Below are experts of layer 6 (counted from 0) of a mixture-of-experts language model. Rows are named router (the router's row for the expert) and show model dimensions 192-255. Each number is 128 + 32 x the weight over its row's rms, rounded and kept within 0 to 255.
After each expert's rows: "mostly gets" lists some tokens that are sent to it at least half of the time; "gets" lists some tokens that make up at least twice as much of what it gets as of all text. This comes from a sample of Wikipedia text that the model never trained on. Tokens count by the router's weight.

# expert 8
router [154 138 107 145  46 115 140 135 154  77 160 140 135 155  80 148 112 109 148 131 143 126 140 152 101  28 135 107 145  93  95 136 141 148 139 110 159 128  97 143 160  75 197 155 133 208 102 155 115 170  88 179 128 128 133 104 116 155 137 106 157  88  80 115]
mostly gets: "′", " Coordinates", " Turnout", "\n", "    ", " UTC"
gets: "\n", " ", "==", "===", "N", " ==="

# expert 7
router [140 152  94 168 130 136 133 149  94 130 102 102 149 120  89 132 113 104 137 132 189 133 102 192 187  90 102 198  81 136  96 168  85  84 100  75 167 126 132 118 143 127 154 102 160 147 108 120 221  87 161 146 175 120 168 163 125 127  66 147 174 135 100 102]
mostly gets: "|---|---|---|", " others", "---|---|---|---|", " either", " Binomi", "|---|---|"
gets: "s", " a", "'", "=", ":", "=="

# expert 29
router [202  98 121 122 160 135 152 109 112 145 140 102 109 114  95  90 152 153 136 152 130 110 110 147 156 118 127 172 134 199 152 135  81 158  94 110 105 110 100 128  95 106 127 123 156 123 131 126 157  81 166  43 133 190 127 129 188 181 103 148 114  95 114  73]
mostly gets: "ted", "ized", "ed", "ched", "ly", "ement"
gets: "ing", "ed", "d", "ly", "er", "y"

# expert 19
router [ 68 119 159 146 105 185 146 103 136 129 129 115 138 154 119 125 123 197 133 133 125 149  93 131 168  74 137 255 159 119 111 135 126 125  94 152 190 185 131 127 146 141 156 121 160 232 122 131 186 148 159  96 164 123 178 201 107  95 112 136 130  98 120 167]
mostly gets: " Jr", "C", "S", " G", "D", "M"
gets: "s", "S", "C", " S", " D", "A"

# expert 31
router [141  77 204 132 171 103 118 142 151 129  85 118 126 194 178  90 138 143  89 148 173 115  89 129 107  74 120 108 139 139 150 101 124 145 108 143 110 148  86 116 162 151  60 155 130 105 107 114 139 119 159 108 106 118  87  92 188 124  90 101 113 151 144 151]
mostly gets: " through", " During", " near", " during", " against", " throughout"
gets: " in", " of", " to", " for", " at", " from"

# expert 3
router [ 60 175 142 143 116  89  84  96  80 145 110 131 121 149 115 138 158 146 111 126 135  85 182 151 109 202  85 144 166 136 123 126  68  98  78 136  56  46 181 169 181 139 108 138 121  93 165 121 129 158 126 132 158 149  71  76 127  85 143  90 116 110 150 102]
mostly gets: " Road", " Sports", " Albums", " Railroad", " Love", " Boys"
gets: "-", "'", " ", " de", "–", " League"

# expert 13
router [169 166  69 108  95 104 121 191 148 111 154 130 111 123 146  72 128 151 102  80 207 123  76 119 172 113 130 143 149 151 165 149 131 120 152 106 164 137 185 123 150  96 111 149 132  96 131 131 184 106 145 213 122 187 155  86 108 100 115 116 172  93  96 179]
mostly gets: " footballer", "present", " Vocals", "aged", " engineer", " politician"
gets: ":", ")", " –", " a", " career", "–19"

# expert 2
router [164 157  92  84  97  49  93  78 147 103  77 136 204 118 187 163 144 134 147 111  79 165 128 158 162  96 133 126  92  73  82 104 169 165 126 127 115 110  99 158 122 140 114 126 133 138  89 143  88 172  96 154  95  76 107 125  97 100 151 103 144 113 109 107]
mostly gets: "EA", "ucci", "&", "ES", "AF", "RC"
gets: "-", ".", ";", "N", "E", "S"

# expert 16
router [148 150  84 152  26 190 117 116 138 133 109 123 113  94 107 146 150 142 159  84 138 152 143 155  92   0 127 166 117  99 126 129 157 139 111 120 189 149 115 113 213 135 142 109 121 130 134 168 158 138 115 109 141 151 105 105 125 120  91 142 105 129 140 116]
mostly gets: " NED", " ENG", " ESP", " BRA", " CRO", " GBR"
gets: " |", ";", " (", ")", "'", "|"

# expert 6
router [179 127 108 125  23 140 166 142 155 123 139 129 181  93 174 132  43 144 119 121 156 122 191 106  97 163 118 117 124 107  89 135 125 110 146 137 192 102  72 112 171 151 134 104 163 135 143 131  70 140 119 193 116 137 169 164  72 110  79 119  60  77 107 136]
mostly gets: " 2–1", " 1–1", " %", " 0", " 0–1", " Votes"
gets: " 0", " 1", " ", " 2", "|", " 4"

# expert 30
router [157 125 121  96 180 113 111 135 108 111  71 135 122 189 179 188  83 130 169  89 161 106 111 156  58 155 106  77 137 123 179  98 158 116 137 138 172 177 112  97 137 108 148 121 121 113 140 132 102 148 141 141 160 109 158 100 158 108  46 165  96 100 136  39]
mostly gets: " government", " he", " elected", " himself", " was", " Senate"
gets: " was", " he", " were", " is", " He", " had"

# expert 0
router [134 100 170 106 156 171 180  87 134 140 120 111 131 129 120  87 103  77 157 128 137 110 124 143  79  77 156 143  92 156  83 114  97 133 158 159 161  90 104 133  86 188 136 141 130 135 146  70 120 157 176 120 134 117 120 130 145 125 148 155 100 108 139 121]
mostly gets: " some", " any", " number", " each", " every", " much"
gets: " the", " of", " a", " with", " to", " one"

# expert 21
router [136 145 158  95 148  86 136 123 121  90 142 163 145 142 163 119 109 127 141 132  45 169 121  66 136  48 113  80 133  92 137 208 176  94  64 125 111 174 110 137 155 145  80 113 129 120 127 145 109 163 130 211 122 156 171 163 104 140 171 104  90 147 128  94]
mostly gets: "frac", " if", " If", "EA", "cur", "mathbf"
gets: ".", " not", " to", " be", ";", " as"

# expert 14
router [182  87 106 139 149 109  94 126 127 135 165 114 175 105 250 146 143 131  49 143 137  89 117 146 115  74 133 105 151 114 188 131 169 146 178 165 108 130 142  86  85 102 199 186 132 126 124 153  92 132 149 144  82 163 150  76  93 127 133 150  71 167 110  82]
mostly gets: " public", " private", " economic", " civil", " largest", " own"
gets: " the", " |", " The", " 0", "The", ";"

# expert 27
router [148 141  56 101 124 120 139 189 119 125 181 152  82 122  61 101  89 142 101 144 120 145 155  36  90  75 153  86  72 123  80 123 122 148 101  98 159 149  92 119 108  98 193 147 144 141 123 113 161 117 151 181 118 157 149 129 142 140 118 160  85  86 131 183]
mostly gets: " JPL", "Scientific", " UTC", "hylum", "า", "Species"
gets: "\n", "==", ":", " (", " is", " in"

# expert 10
router [137 179 148 132 191 140 125 113 136 130  93 129 128 134 176 179 162 156 121 147 155 131 109  96 137  57 113 148 147 141 152  93 114  95 162 145  83 152 122  81 180 133 114 123 125 188 120 115 144 137 173 165 106 121  78 116 199 149  16 138  99  86 104 155]
mostly gets: " but", " which", " where", " and", " although", " while"
gets: ",", " and", ")", " which", " as", " that"

# expert 18
router [119 126 173 156  99 142 157 156 130 122 110 118 113 131 150 125  91 158 165 166 136 130 101 152 123  48  33  80 153  97 142 108 178 102  87 130 120 152  70 132 206 165 119 142 107 159 116 122 138  88  81 138 119 135 107 144 125 146  71 149 160 104 175 118]
mostly gets: "\".", ".\"", " 2015.", " 2020,", ").", " 2014."
gets: ".", "\n", ",", "\".", ".\"", ")."

# expert 24
router [ 75 146 219 126 131 115 112  59 122 169 154  96  86 117 105 103 100  58 130 115 158 127 121  93 154  24 176 143 141 135 150 115 115  81 138 126 145 141 113 139 142 109 140 147  65 123 180 172 198 157 202 104 113  83  95  33 154 158  92 111 143 132  82 128]
mostly gets: " may", " seen", " saw", " probably", " can", "”"
gets: " is", " (", " in", " was", ":", " are"

# expert 1
router [127  79 144 155 138 149 164 146 116  78 164 119 118 120 109 134  89 191 130 118 121 156  36 170 104  57 125 126 141 101 166  71 124 122 153 169 167 133 121 105 109  84  69 107 125 143 107 136 106 143  97 158 129  71  86 142 163 150  91 153 118 148 141  69]
mostly gets: " Succeed", " Under", " under", " Head", " Command", " Result"
gets: " the", " |", "-", "ed", " a", "|"

# expert 25
router [ 95 124 137 163 176 131 120  97 100  87 161 165 149 120  98  98 110 100 158 131  67 118 123 163 193  65 136 134 154 130 174  99 106 102 104 132 149 121  86 123 131 120 161 194 171 126 142 147 152 111 167 143 108 115 100 171  64 130 136 113 199 111 176 122]
mostly gets: " film", " directed", " drama", " featuring", " titled", " Best"
gets: " the", " The", "|", ":", " film", " for"